Below are experts of layer 6 (counted from 0) of a mixture-of-experts language model. Rows are named router (the router's row for the expert), up (a neuron's input weights, with its number) and show model dimensions 64-127. Each number is 50 + 12 x the weight over its row's rms, rounded and kept within 0 to 99.
After each expert's rows: a language model's description of what the expert responds to. This comes from a sample of Wikipedia text that the model never trained on.

# expert 13
router:51 68 67 54 44 49 53 55 21 36 58 58 37 69 46 37 53 61 48 61 54 56 48 72 45 51 43 70 57 72 38 59 68 35 56 69 65 58 23 32 59 64 74 58 41 47 40 52 48 34 40 36 52 36 63 37 46 61 51 24 38 43 49 41
up0:47 53 58 50 67 54 43 44 64 52 50 49 69 42 33 33 26 44 51 56 58 25 51 44 43 53 55 65 69 53 53 49 35 39 57 54 65 57 36 30 43 55 60 34 36 51 74 46 40 64 57 53 42 46 44 54 49 67 66 73 85 55 59 41
up1:43 13 41 46 37 79 43 49 49 48 76 52 61 61 47 40 48 49 55 53 55 56 59 36 63 19 47 62 68 50 53 63 74 39 37 46 34 40 45 40 37 40 53 46 50 58 43 37 58 43 58 43 36 54 53 65 39 50 46 45 39 57 45 66
up2:66 38 66 63 48 58 39 67 34 39 31 53 51 54 40 45 37 66 47 54 51 38 55 63 32 42 64 43 58 27 45 61 75 51 65 33 51 55 52 35 52 58 50 54 54 43 42 41 50 52 53 49 54 49 70 41 44 22 62 41 65 34 43 59
up3:33 58 56 41 42 46 39 44 45 39 47 74 50 20 47 54 49 64 54 36 49 57 77 39 62 52 42 33 50 45 42 45 62 40 22 28 44 61 56 45 62 49 43 66 67 62 33 50 46 57 44 68 67 47 59 78 35 51 46 44 62 54 49 75
up4:58 55 53 43 74 41 55 38 59 47 44 40 44 75 50 56 27 62 57 49 53 52 38 46 35 30 38 40 47 54 38 53 69 52 61 39 41 33 49 44 80 49 51 41 49 50 61 56 56 54 41 39 51 43 39 63 35 55 57 77 45 43 43 50
Word-final name endings

# expert 3
router:36 68 49 45 61 64 55 45 21 37 52 55 65 60 59 56 57 51 60 59 45 32 46 43 46 45 56 68 55 55 28 31 51 64 49 66 43 33 28 38 55 47 66 70 34 45 41 60 45 43 73 28 30 68 63 62 47 63 56 62 58 66 30 38
up0:34 46 56 37 50 59 57 69 28 52 64 57 55 45 61 32 47 63 56 34 49 48 44 49 36 21 42 74 44 35 60 63 61 36 58 58 32 30 59 60 32 61 62 46 62 46 58 37 46 48 24 71 47 42 59 42 45 48 35 48 40 59 63 58
up1:40 59 49 57 61 45 34 40 57 60 64 45 51 47 27 47 44 21 66 41 52 44 44 29 52 43 32 37 29 45 39 56 61 51 35 36 32 30 49 66 43 40 60 60 50 65 30 62 66 37 44 40 46 55 57 30 63 51 42 53 34 41 41 44
up2:61 55 56 53 40 62 49 48 82 45 64 54 46 31 55 52 38 29 58 56 52 48 49 46 49 52 45 48 58 71 54 41 50 35 47 54 54 58 40 43 64 51 65 62 51 34 66 68 49 59 39 47 58 49 51 54 47 47 53 45 35 64 57 40
up3:69 60 73 53 52 41 60 51 45 43 55 39 44 51 58 63 60 31 52 28 47 72 48 53 51 43 54 56 33 47 67 46 24 57 47 41 50 75 56 45 31 36 37 68 40 16 69 53 26 27 52 44 67 55 69 27 52 64 57 36 52 43 53 38
up4:44 40 37 46 40 44 40 50 26 68 48 26 41 00 64 42 50 55 38 49 38 46 56 46 65 64 46 61 32 54 35 39 31 51 41 59 66 51 52 26 34 62 51 57 41 43 44 45 43 52 53 52 34 51 56 56 42 41 55 51 75 57 49 49
Foreign name pieces

# expert 8
router:65 43 45 56 47 67 58 39 34 59 43 65 53 64 77 50 51 41 61 53 70 22 54 40 31 45 69 52 77 49 44 56 70 68 50 62 43 53 78 39 51 33 37 52 59 48 55 52 67 60 47 52 49 53 56 52 57 46 66 61 44 34 61 49
up0:35 58 66 57 50 38 80 43 49 59 49 69 43 51 38 70 46 37 60 55 47 49 52 41 51 37 53 41 49 55 53 39 57 49 65 60 55 43 57 58 42 52 41 46 33 39 40 46 61 34 58 56 41 50 40 53 45 40 61 68 73 63 36 45
up1:33 50 54 61 32 49 26 51 48 58 39 37 58 50 54 61 43 42 58 36 48 75 61 47 63 43 30 47 63 47 33 35 54 64 32 45 57 42 52 54 31 58 45 21 49 53 55 56 64 39 48 24 43 51 68 67 53 67 60 51 53 50 38 40
up2:49 45 50 70 52 62 48 37 33 64 30 59 40 20 56 44 45 52 74 71 68 60 47 60 38 44 57 34 51 47 41 68 36 20 75 42 66 40 58 50 63 64 46 28 36 65 53 35 57 50 61 54 57 42 48 40 50 58 37 63 59 47 23 47
up3:55 59 47 46 46 41 35 35 42 50 41 48 66 47 56 71 57 40 67 47 44 54 54 47 47 49 61 55 50 27 48 49 62 39 52 61 48 68 50 42 62 35 49 58 63 61 25 53 48 21 36 35 64 35 64 52 46 00 69 53 78 72 57 46
up4:65 64 64 45 41 65 56 50 54 61 47 37 50 34 37 35 54 59 49 30 51 42 41 60 46 56 51 59 48 46 46 62 44 49 53 36 40 43 42 47 53 53 62 65 58 55 54 54 32 48 49 55 44 49 81 54 40 42 45 29 53 48 35 48
Openers and prefixes

# expert 26
router:44 53 55 59 42 65 58 58 46 37 54 56 43 62 72 60 59 44 41 57 61 47 68 58 47 35 56 54 63 66 58 54 67 44 44 52 67 35 53 40 53 60 69 70 41 62 36 37 43 52 51 45 54 46 69 37 70 62 61 63 50 67 61 28
up0:61 57 56 38 72 33 61 42 44 35 56 62 62 66 57 50 52 46 52 45 45 43 51 54 63 46 36 51 53 16 39 36 35 53 43 34 42 81 59 54 44 58 48 36 65 38 61 41 56 49 63 42 61 63 52 61 47 76 57 53 42 61 58 64
up1:37 59 58 40 67 63 53 46 56 51 46 33 59 20 49 47 62 65 52 37 38 45 52 52 53 53 31 49 53 49 59 64 61 35 43 54 48 54 46 37 42 71 46 48 41 30 32 69 46 62 75 44 49 34 76 58 36 29 51 52 46 31 59 68
up2:62 53 36 45 49 58 42 51 63 52 43 56 53 46 70 52 27 58 69 54 42 55 65 43 66 53 44 38 25 36 56 45 51 59 54 47 36 40 35 52 26 57 60 49 67 34 55 49 42 67 20 65 66 55 39 82 61 54 41 38 64 71 56 64
up3:53 44 38 40 59 40 58 73 68 50 42 44 31 27 56 58 37 37 44 48 48 42 62 62 62 81 52 54 42 73 52 51 31 32 48 44 68 66 46 75 66 53 26 47 56 45 43 49 55 44 32 64 69 35 42 48 46 45 34 58 38 57 58 52
up4:72 36 59 39 34 32 57 42 53 46 49 25 56 28 56 42 27 54 60 45 45 32 56 22 64 36 34 28 60 47 52 36 50 50 57 57 71 37 56 53 56 64 54 46 41 30 66 48 58 44 48 70 58 32 42 46 39 45 51 34 47 62 64 30
Section heading marks

# expert 4
router:41 41 36 59 36 33 36 50 49 45 64 72 39 29 54 46 47 61 28 50 64 50 53 49 37 44 43 44 55 61 30 54 49 37 50 36 24 56 59 49 21 52 51 56 44 31 63 53 53 42 33 63 40 59 52 56 53 58 62 61 38 51 29 59
up0:30 38 41 49 54 46 57 41 65 45 41 46 50 71 63 56 29 62 50 44 65 59 47 44 75 54 41 48 55 50 55 43 51 56 47 24 58 47 57 56 40 41 69 49 32 76 70 42 52 59 61 39 61 59 63 45 43 60 59 50 39 49 48 33
up1:43 38 57 48 78 39 70 74 42 36 67 27 56 44 65 40 69 54 37 48 58 51 49 48 48 70 39 39 46 36 51 58 35 57 71 30 71 57 52 41 50 68 48 66 62 47 60 45 63 22 49 39 56 44 58 37 39 69 35 51 59 50 32 44
up2:55 50 39 60 56 51 45 49 54 23 50 43 51 46 37 71 52 61 38 30 66 28 40 54 57 44 38 50 33 47 53 56 53 42 55 55 78 49 41 61 44 71 52 48 60 59 60 54 52 55 64 45 57 43 31 60 55 60 48 35 50 36 52 58
up3:44 44 53 43 43 19 44 46 52 58 60 47 43 30 45 40 62 56 62 46 22 47 48 41 35 43 52 45 40 33 46 37 60 60 43 51 29 62 52 35 43 63 37 35 52 60 51 37 61 47 51 61 52 34 46 83 59 65 44 21 43 35 35 62
up4:40 40 71 60 64 44 29 70 61 71 43 40 74 44 64 56 58 53 80 37 41 46 56 39 34 54 54 55 55 40 49 49 28 53 59 63 53 38 54 48 50 54 86 39 31 86 56 42 43 41 57 57 55 54 57 44 46 43 35 47 56 61 48 60
Field separators and labels

# expert 1
router:35 50 58 60 22 52 59 49 27 55 40 53 58 59 48 61 71 53 54 59 53 54 60 70 47 50 54 57 54 56 58 37 53 52 46 35 34 27 47 39 45 60 67 65 46 51 41 61 63 44 58 38 50 50 53 39 48 37 43 51 41 39 76 41
up0:34 67 59 54 90 53 44 44 53 52 55 60 51 56 52 34 38 53 56 44 41 41 24 49 45 52 56 51 51 56 74 53 29 65 52 42 36 64 47 45 45 33 55 47 50 50 55 63 55 51 30 48 66 46 50 44 43 41 44 37 82 42 53 70
up1:53 57 62 42 49 49 66 63 33 40 53 62 38 54 44 30 58 59 56 48 49 55 47 63 39 42 30 40 65 66 49 61 78 35 36 51 66 72 31 46 59 76 47 41 39 28 46 44 50 48 26 47 45 31 62 53 64 69 63 19 46 50 35 47
up2:41 50 63 60 34 66 27 67 54 46 56 51 51 62 34 35 49 54 61 61 38 52 53 17 67 57 62 62 30 53 68 56 45 46 72 37 38 50 56 42 60 57 48 42 47 42 28 41 53 37 41 55 62 33 52 52 33 48 43 62 47 38 08 60
up3:72 53 61 73 34 52 52 47 52 58 55 45 26 42 65 55 45 61 69 47 64 42 20 59 54 70 59 54 46 25 66 47 53 55 61 67 27 55 54 29 55 40 31 58 48 65 72 51 57 40 79 37 53 60 33 69 56 35 66 60 57 50 44 56
up4:66 45 45 44 36 35 62 66 43 52 67 38 62 26 37 32 50 39 60 48 51 45 52 60 45 51 51 57 75 23 55 54 39 50 39 55 59 55 66 72 52 49 56 37 58 51 44 45 70 69 41 30 46 34 38 43 48 44 44 27 54 53 43 84
Mid-word consonant fragments

# expert 10
router:45 46 62 65 60 51 56 59 56 40 51 60 61 29 63 49 51 44 69 55 57 32 49 52 62 50 69 19 67 55 47 62 60 35 32 60 69 48 47 37 22 54 48 64 33 55 49 61 36 63 59 42 42 50 57 51 51 38 64 76 49 53 57 42
up0:49 39 53 57 48 45 28 31 49 51 52 42 29 45 70 40 60 52 59 43 71 37 52 39 32 49 67 77 47 50 55 48 70 54 48 50 49 42 39 41 49 37 60 50 50 60 40 53 40 30 35 67 55 60 54 56 59 57 44 54 51 54 53 26
up1:43 54 55 63 59 52 29 69 48 56 37 69 72 37 50 37 42 57 46 54 40 53 41 61 56 41 45 72 34 37 59 50 35 56 48 47 17 52 55 47 69 58 43 29 34 37 32 61 38 81 43 72 42 61 54 70 68 36 43 33 52 53 60 40
up2:66 30 54 59 54 49 44 44 35 39 37 79 55 35 00 47 42 44 14 54 48 62 36 50 25 54 52 51 48 54 60 59 30 55 54 53 41 38 55 51 50 37 56 55 34 55 55 43 60 42 42 46 38 47 62 38 61 59 64 38 58 46 63 36
up3:53 32 54 50 58 39 14 58 34 57 42 43 44 47 67 51 54 73 59 40 38 56 53 40 58 65 21 37 56 28 66 47 32 71 51 52 38 51 25 49 43 47 49 63 50 46 54 66 60 54 59 48 39 44 43 53 48 57 45 52 28 36 53 50
up4:49 54 61 47 44 66 57 56 58 51 60 56 54 52 40 43 48 57 41 40 47 41 36 55 57 50 66 31 34 63 52 63 46 69 39 65 44 44 48 53 33 51 66 44 52 49 39 54 69 52 60 46 43 46 49 62 67 56 52 48 43 52 46 41
Name-initial capitals

# expert 2
router:46 51 49 60 36 60 70 58 47 38 55 58 49 62 74 58 60 37 43 52 64 53 67 52 45 36 53 51 57 68 62 51 59 55 37 58 56 31 56 47 52 63 58 69 38 61 33 34 43 49 48 43 50 55 69 40 70 67 57 62 50 67 58 27
up0:51 69 58 30 49 49 25 60 30 26 47 58 47 49 32 54 61 65 26 39 53 52 58 48 42 52 50 43 38 30 39 61 39 46 40 36 60 42 40 45 43 38 59 50 67 55 58 55 57 56 56 40 49 76 49 52 37 42 27 54 53 36 52 45
up1:51 25 53 27 66 55 36 54 82 51 50 56 72 32 57 55 51 46 55 44 45 62 37 62 41 65 52 56 42 55 59 54 52 76 36 53 54 49 46 67 35 35 41 57 52 47 44 40 26 59 54 44 47 51 43 67 29 50 47 45 52 51 68 51
up2:58 53 49 53 51 39 33 43 55 58 31 47 59 13 45 52 59 62 57 43 58 40 65 61 54 43 63 30 42 31 41 54 50 31 56 35 47 49 49 50 40 38 57 61 52 49 54 18 44 75 58 72 50 57 34 56 18 41 34 33 61 52 43 59
up3:39 58 57 57 30 71 43 44 35 59 38 56 49 52 61 44 54 37 78 51 42 68 37 39 33 50 70 44 53 47 49 38 45 57 32 51 33 56 51 56 43 55 50 63 89 77 46 43 53 49 50 44 59 44 09 48 49 62 44 38 48 51 62 34
up4:58 29 31 41 63 27 60 66 54 29 47 86 48 38 47 40 45 59 64 61 31 54 52 56 73 61 53 24 52 61 42 32 30 52 33 44 40 49 43 55 60 35 52 47 50 59 70 44 42 45 35 51 39 76 31 32 59 37 60 61 33 37 42 53
Mid-word name fragments

# expert 20
router:31 26 41 51 51 52 29 44 63 67 25 48 80 40 58 59 44 42 56 50 56 53 58 44 57 44 50 34 59 61 73 46 33 68 25 50 64 71 55 36 70 35 41 34 43 69 46 44 43 50 61 59 32 69 49 40 61 52 42 57 40 40 40 49
up0:45 48 38 40 61 63 63 41 52 51 76 51 43 63 61 65 45 70 81 42 33 69 18 57 73 43 25 41 27 64 40 53 63 81 66 45 57 71 61 63 43 69 50 48 42 46 61 57 48 59 61 41 62 64 58 58 47 49 41 60 65 49 34 50
up1:55 34 30 58 23 66 43 45 61 42 56 63 43 58 56 57 39 42 44 51 65 36 47 42 49 62 62 61 42 28 30 52 43 62 53 46 47 57 53 48 44 24 36 44 53 51 34 48 42 42 55 51 43 41 44 58 30 32 58 55 56 51 44 53
up2:41 54 54 55 39 38 37 39 54 69 39 41 51 59 52 34 48 39 58 39 49 35 32 55 67 51 47 38 57 57 68 36 61 39 61 49 39 53 58 28 21 37 54 44 56 67 85 45 52 38 63 78 58 58 47 52 57 60 59 48 65 36 57 49
up3:48 43 45 46 44 32 34 67 53 49 51 40 11 56 43 49 59 56 50 36 67 36 50 54 47 36 53 53 26 52 60 52 30 55 51 21 50 52 36 55 46 64 63 42 43 51 68 62 31 50 36 63 53 67 55 35 35 16 33 63 37 60 57 57
up4:67 32 50 49 45 53 47 50 53 56 56 54 50 56 44 39 61 54 50 43 37 46 41 45 38 24 38 44 60 29 27 40 45 40 25 63 37 41 59 60 44 62 61 54 41 54 34 58 42 44 31 50 50 40 43 60 40 67 67 55 28 50 19 65
Line breaks after sentences

# expert 16
router:42 31 54 56 34 67 67 40 65 48 54 45 51 36 55 49 44 52 44 45 63 69 81 55 59 32 66 49 46 49 54 28 60 51 45 63 59 45 37 40 24 56 64 69 23 52 29 57 53 47 55 56 60 55 69 38 57 67 52 40 66 61 55 35
up0:43 46 58 63 52 62 57 48 44 55 69 49 62 59 49 57 58 46 51 46 56 63 62 58 23 38 53 36 52 51 39 88 31 61 66 58 62 28 39 14 51 49 35 61 35 52 54 46 19 45 47 59 47 64 53 58 54 52 47 50 37 60 45 50
up1:43 63 48 38 44 58 49 48 51 46 46 51 55 39 40 42 49 69 45 64 48 54 28 57 45 39 30 51 59 47 37 55 38 46 43 61 45 41 34 50 63 64 42 66 42 39 65 49 29 48 56 63 45 45 53 55 55 72 30 32 52 61 58 65
up2:64 56 61 44 54 48 30 67 62 63 39 60 52 38 46 44 52 46 25 26 48 54 58 53 48 59 60 43 53 39 36 34 61 56 67 50 47 50 48 51 54 52 38 53 50 56 73 70 35 65 44 41 76 42 64 36 69 44 40 42 56 43 49 53
up3:55 34 37 56 31 50 66 51 53 60 53 60 55 50 53 37 63 74 39 49 50 61 40 26 41 59 67 41 39 56 47 43 60 52 52 49 33 49 50 49 63 48 35 55 47 63 38 54 48 38 57 50 52 39 52 30 49 26 71 17 45 59 62 53
up4:36 45 53 40 69 63 61 53 57 51 51 51 60 27 65 50 42 58 65 42 65 20 55 46 50 46 46 52 68 35 44 50 73 51 47 70 50 50 50 62 26 60 43 36 33 65 34 46 50 60 48 42 49 31 57 39 43 56 47 57 48 42 23 68
Conjunctions and non-Latin bytes

# expert 29
router:46 59 58 63 37 63 61 52 48 42 57 58 44 64 69 56 54 44 40 53 65 52 63 54 39 31 54 55 59 66 54 54 64 46 46 55 63 38 55 37 54 64 65 65 39 58 34 37 45 49 43 47 53 53 71 33 67 66 55 52 49 62 57 26
up0:52 16 56 43 38 41 44 49 77 38 50 61 45 59 58 33 50 43 57 48 52 27 56 36 34 63 49 48 61 52 33 55 62 57 39 54 38 40 47 32 47 56 57 43 47 46 47 60 49 51 39 38 48 44 59 48 50 37 49 33 37 44 54 63
up1:42 40 41 41 65 41 36 42 65 45 65 68 64 26 35 33 34 54 55 62 54 46 47 52 73 60 53 59 44 59 55 54 58 58 60 42 45 65 58 24 44 50 49 51 42 43 44 19 55 58 47 45 46 48 38 51 36 28 77 40 33 54 46 45
up2:53 66 32 42 58 47 34 32 59 57 55 55 50 20 47 47 57 44 54 40 37 47 49 42 53 70 58 44 47 31 64 66 45 58 38 65 53 64 50 70 70 38 47 41 68 39 66 74 49 51 57 66 44 83 53 44 40 38 52 45 51 29 58 47
up3:69 54 44 45 38 31 33 47 60 55 53 46 45 51 59 52 52 59 54 53 10 45 29 55 53 64 65 41 47 37 40 69 29 52 73 59 49 39 41 51 40 52 54 55 28 52 41 61 44 35 59 53 76 60 50 71 49 46 55 68 43 52 33 69
up4:65 58 39 37 26 25 40 33 34 41 40 37 60 54 55 29 48 56 27 49 43 54 36 36 71 39 53 60 48 43 66 50 18 54 81 49 54 60 55 37 27 46 53 68 65 39 60 48 64 54 57 46 60 61 41 48 42 53 41 63 47 46 51 60
Row-ending pipes, quantifiers

# expert 17
router:78 74 57 60 50 75 60 51 48 79 55 49 57 51 39 34 30 49 64 56 61 48 54 55 60 49 44 38 69 51 58 56 73 51 49 41 61 32 46 48 37 47 57 66 47 53 51 25 62 53 50 69 40 42 51 38 67 46 52 74 66 41 77 44
up0:80 53 30 42 27 55 59 65 32 63 52 25 36 47 46 47 50 44 53 64 53 67 52 66 46 51 39 78 35 53 52 51 54 63 39 53 38 23 65 41 50 49 38 43 27 50 41 59 63 65 59 62 52 46 61 61 39 56 43 44 55 47 54 83
up1:55 39 64 65 68 43 39 64 61 29 69 41 36 46 43 63 51 78 51 40 53 51 58 65 64 52 53 38 42 38 44 60 68 47 50 61 50 48 43 77 41 39 65 63 37 46 52 73 63 61 32 56 50 40 64 64 49 39 60 49 41 37 23 62
up2:57 56 36 58 56 55 46 57 28 53 47 41 48 47 05 35 38 63 49 59 59 49 74 61 43 57 49 37 58 45 66 43 42 50 40 42 49 82 40 52 63 34 37 38 62 45 68 56 39 39 62 56 39 52 52 45 74 58 51 35 51 49 63 63
up3:53 51 54 48 48 55 31 48 57 66 53 32 46 59 67 74 50 73 50 54 44 45 67 63 41 44 48 63 40 49 48 69 67 38 68 40 26 68 27 66 27 58 52 43 45 58 41 56 40 42 37 41 46 73 05 56 43 51 34 61 35 56 53 55
up4:73 28 44 47 57 42 55 56 46 60 39 44 45 43 61 49 39 71 36 45 44 33 49 44 26 48 50 48 60 62 50 55 38 45 45 54 43 75 39 52 58 50 52 59 47 36 44 42 60 25 25 45 38 60 38 39 69 42 33 68 54 20 48 62
Capitalized word starts

# expert 18
router:62 51 52 51 60 52 57 40 39 39 77 35 50 48 51 59 63 44 71 53 35 68 35 45 74 44 59 57 56 53 42 52 45 49 55 56 53 49 52 65 60 61 59 52 50 63 37 39 79 53 34 37 51 42 58 36 56 57 44 52 51 29 56 50
up0:47 60 31 37 41 43 49 52 69 43 52 62 35 29 54 40 51 73 42 42 36 68 55 45 52 26 49 56 49 49 88 52 65 46 58 78 40 40 37 50 59 51 54 58 28 55 61 57 40 51 39 50 56 58 54 73 50 46 37 37 44 58 40 48
up1:35 55 44 53 24 65 47 48 64 36 48 45 48 17 56 43 21 44 48 59 38 31 36 53 43 46 77 67 63 51 60 29 39 35 81 46 59 73 23 48 51 58 59 41 26 47 55 54 42 53 47 53 70 39 43 40 30 50 42 68 57 47 31 47
up2:25 62 37 34 38 43 48 54 52 44 34 46 45 64 52 54 40 58 50 39 44 23 45 64 62 30 44 34 36 74 51 58 54 47 53 73 66 56 29 64 35 55 61 68 31 56 53 54 47 52 35 63 63 68 71 66 19 23 53 32 48 66 72 56
up3:58 49 58 41 29 52 40 76 36 56 54 70 41 48 63 48 59 41 55 78 61 38 58 27 53 54 40 47 67 44 66 33 45 66 69 57 44 68 61 40 49 66 33 33 50 44 42 51 57 42 31 68 79 48 29 39 56 41 41 57 58 36 43 33
up4:66 54 59 23 79 72 69 45 41 38 57 53 47 41 64 65 44 48 49 38 42 37 62 48 38 49 37 53 43 38 57 35 67 41 56 81 33 44 56 64 48 28 33 56 63 51 35 43 57 37 65 40 41 29 46 49 42 46 42 54 58 54 41 45
Mid-word fragments

# expert 15
router:54 71 70 65 42 27 34 48 57 54 87 72 40 58 42 46 60 38 24 54 50 36 69 65 38 42 60 79 51 44 37 29 38 52 51 46 51 38 62 47 70 44 31 51 44 26 54 55 67 62 45 44 49 61 58 40 50 67 59 45 46 62 66 51
up0:57 30 65 22 45 46 53 36 62 74 18 62 51 25 55 49 50 50 50 69 47 40 71 47 48 39 52 38 44 43 35 59 56 41 62 32 69 37 42 44 45 34 43 38 43 50 36 34 61 51 45 34 61 30 52 51 47 34 35 55 43 47 43 52
up1:45 55 47 44 42 32 35 47 49 58 65 32 64 58 45 71 34 35 34 44 34 59 64 47 53 39 66 35 35 48 61 53 40 49 67 48 48 53 49 60 55 61 38 59 27 30 57 49 50 48 57 67 53 23 58 65 46 57 51 57 53 57 27 58
up2:65 55 56 48 45 45 52 70 54 46 60 62 28 54 69 46 68 51 37 34 51 48 41 39 41 33 51 51 31 34 60 17 55 30 51 48 58 55 42 54 41 43 58 49 44 21 51 63 47 64 52 44 81 46 55 46 50 45 55 52 51 57 51 39
up3:33 47 50 55 50 53 53 41 41 36 59 43 34 44 47 39 45 37 53 70 48 55 47 40 58 47 60 29 53 45 55 60 46 70 66 27 45 69 46 64 46 59 40 46 48 47 40 43 63 54 68 46 54 40 66 71 46 64 49 42 57 45 52 47
up4:54 58 34 57 60 50 38 64 52 33 52 46 52 21 70 61 53 52 65 46 50 72 49 66 67 54 74 46 48 53 37 60 62 39 66 42 39 54 57 63 52 49 79 55 46 48 66 70 46 54 63 38 69 67 69 39 46 27 36 56 47 58 45 61
Adverb endings, particles

# expert 0
router:44 55 50 60 41 66 65 57 45 33 49 57 46 64 71 58 54 42 39 54 63 49 65 54 44 31 56 60 62 69 54 56 61 43 44 51 57 31 55 35 52 61 59 67 33 59 35 32 41 51 46 47 52 43 69 36 74 61 54 55 52 67 63 27
up0:56 50 56 23 45 74 58 58 57 47 40 69 59 22 24 48 50 28 43 48 61 71 59 51 57 68 37 39 40 43 49 79 29 41 52 34 55 47 38 67 65 50 41 46 60 55 40 66 63 30 59 48 39 52 69 72 39 56 48 46 43 63 51 45
up1:34 52 60 62 56 27 52 47 61 42 28 52 54 65 47 46 52 45 53 56 44 47 40 32 60 62 71 43 69 60 57 46 30 65 69 60 53 71 58 47 46 65 52 36 62 57 54 28 38 51 54 51 61 83 67 58 43 52 36 38 39 45 20 58
up2:68 50 41 59 57 52 26 45 50 57 37 66 35 65 63 28 37 44 42 46 16 50 41 56 32 68 62 56 39 51 48 38 56 77 56 36 66 23 56 29 61 45 36 60 57 54 43 45 55 46 48 62 36 45 57 51 37 18 45 68 36 45 32 62
up3:47 64 42 55 55 50 52 48 46 50 24 54 46 39 42 63 29 39 50 56 56 55 66 45 58 44 55 43 47 59 64 41 64 54 30 32 71 50 45 40 54 41 46 52 56 29 71 57 52 36 58 57 38 51 47 84 59 53 54 48 27 67 54 64
up4:55 57 25 60 68 42 56 47 53 55 33 50 67 53 48 36 52 32 44 49 37 52 39 42 53 42 59 48 48 52 47 55 16 44 48 57 51 63 58 47 53 46 50 48 54 43 45 56 40 47 42 60 41 45 19 51 62 39 66 45 48 55 46 54
Capital word starts, headings

# expert 21
router:40 53 50 61 34 67 64 54 49 37 64 57 42 63 72 56 58 40 44 55 58 54 66 54 45 34 55 55 62 69 58 50 60 43 42 63 54 34 53 39 54 69 60 67 35 60 31 37 48 47 51 45 54 46 69 37 73 67 55 57 51 69 62 29
up0:50 30 64 29 43 38 39 52 54 48 49 39 64 52 43 45 63 63 43 47 34 41 40 56 47 56 41 57 54 57 66 52 49 51 46 63 47 64 53 53 54 48 44 41 57 41 52 58 60 60 39 46 49 42 31 77 47 47 52 44 65 55 39 64
up1:46 51 63 36 48 32 41 53 51 81 55 43 47 34 37 49 54 47 64 50 76 61 66 48 72 42 43 23 43 44 50 42 52 33 35 56 54 41 38 63 29 48 66 29 36 37 37 40 35 54 33 55 62 56 53 52 60 46 38 59 58 48 59 58
up2:24 46 53 41 38 56 39 61 34 49 54 44 64 36 17 43 46 48 34 43 44 55 37 38 71 75 45 47 64 46 54 49 49 60 58 38 59 38 47 44 36 31 32 60 50 52 76 35 48 57 71 38 44 50 53 51 51 41 58 59 54 55 85 39
up3:70 71 29 54 33 59 42 54 45 71 66 28 45 50 55 54 53 54 29 53 48 48 28 21 56 58 41 37 40 28 25 51 56 46 63 53 54 53 57 39 36 58 60 32 69 43 73 42 60 55 29 64 58 45 35 41 56 38 42 40 51 57 76 52
up4:68 27 36 47 40 61 35 24 38 38 64 45 37 51 46 49 45 41 36 61 16 48 62 23 72 58 19 60 47 55 70 49 61 43 61 45 72 46 31 47 57 59 47 28 41 33 49 58 46 45 60 46 39 41 39 50 58 59 49 47 46 38 46 42
Word stems before suffixes

# expert 12
router:34 69 36 57 27 51 53 62 35 41 58 51 19 52 54 47 53 29 40 53 71 50 58 49 31 36 41 49 51 65 64 39 57 40 51 69 36 55 42 63 51 54 56 53 40 68 40 26 59 42 58 55 56 35 64 47 62 46 50 66 52 59 54 54
up0:65 51 75 42 66 55 62 42 56 67 41 51 38 57 23 42 45 33 37 54 44 24 59 48 72 40 33 52 60 59 52 41 24 41 48 59 36 52 48 70 53 55 44 54 39 39 49 49 24 49 50 44 45 79 41 48 50 44 39 62 47 45 36 68
up1:73 43 64 59 41 44 34 38 49 60 55 50 51 66 48 43 51 80 34 51 27 67 52 66 44 43 46 45 67 48 64 79 52 44 49 52 50 46 60 68 57 46 25 44 46 37 35 71 64 63 43 50 58 61 50 73 50 31 48 64 62 64 53 44
up2:42 34 48 49 70 62 51 45 44 53 65 54 55 72 37 47 57 52 35 71 38 45 36 44 58 38 65 27 77 41 45 48 30 36 89 58 36 64 48 50 62 54 50 39 43 51 62 36 40 63 29 42 26 63 58 38 35 40 40 64 50 47 44 61
up3:40 44 40 40 49 42 64 58 31 48 40 71 47 45 56 38 38 55 73 76 68 72 41 44 58 45 59 61 29 40 47 46 48 41 76 48 38 78 57 57 60 55 49 34 38 54 47 48 27 63 61 49 67 53 54 49 42 59 55 60 60 48 51 57
up4:56 38 28 49 62 56 58 38 58 52 38 55 28 38 51 49 32 29 42 56 58 47 42 37 62 62 35 55 40 35 50 42 75 38 49 45 59 51 46 77 56 34 33 54 69 54 57 37 29 54 34 53 53 71 06 25 28 46 63 59 58 52 45 62
Clause connectives and verbs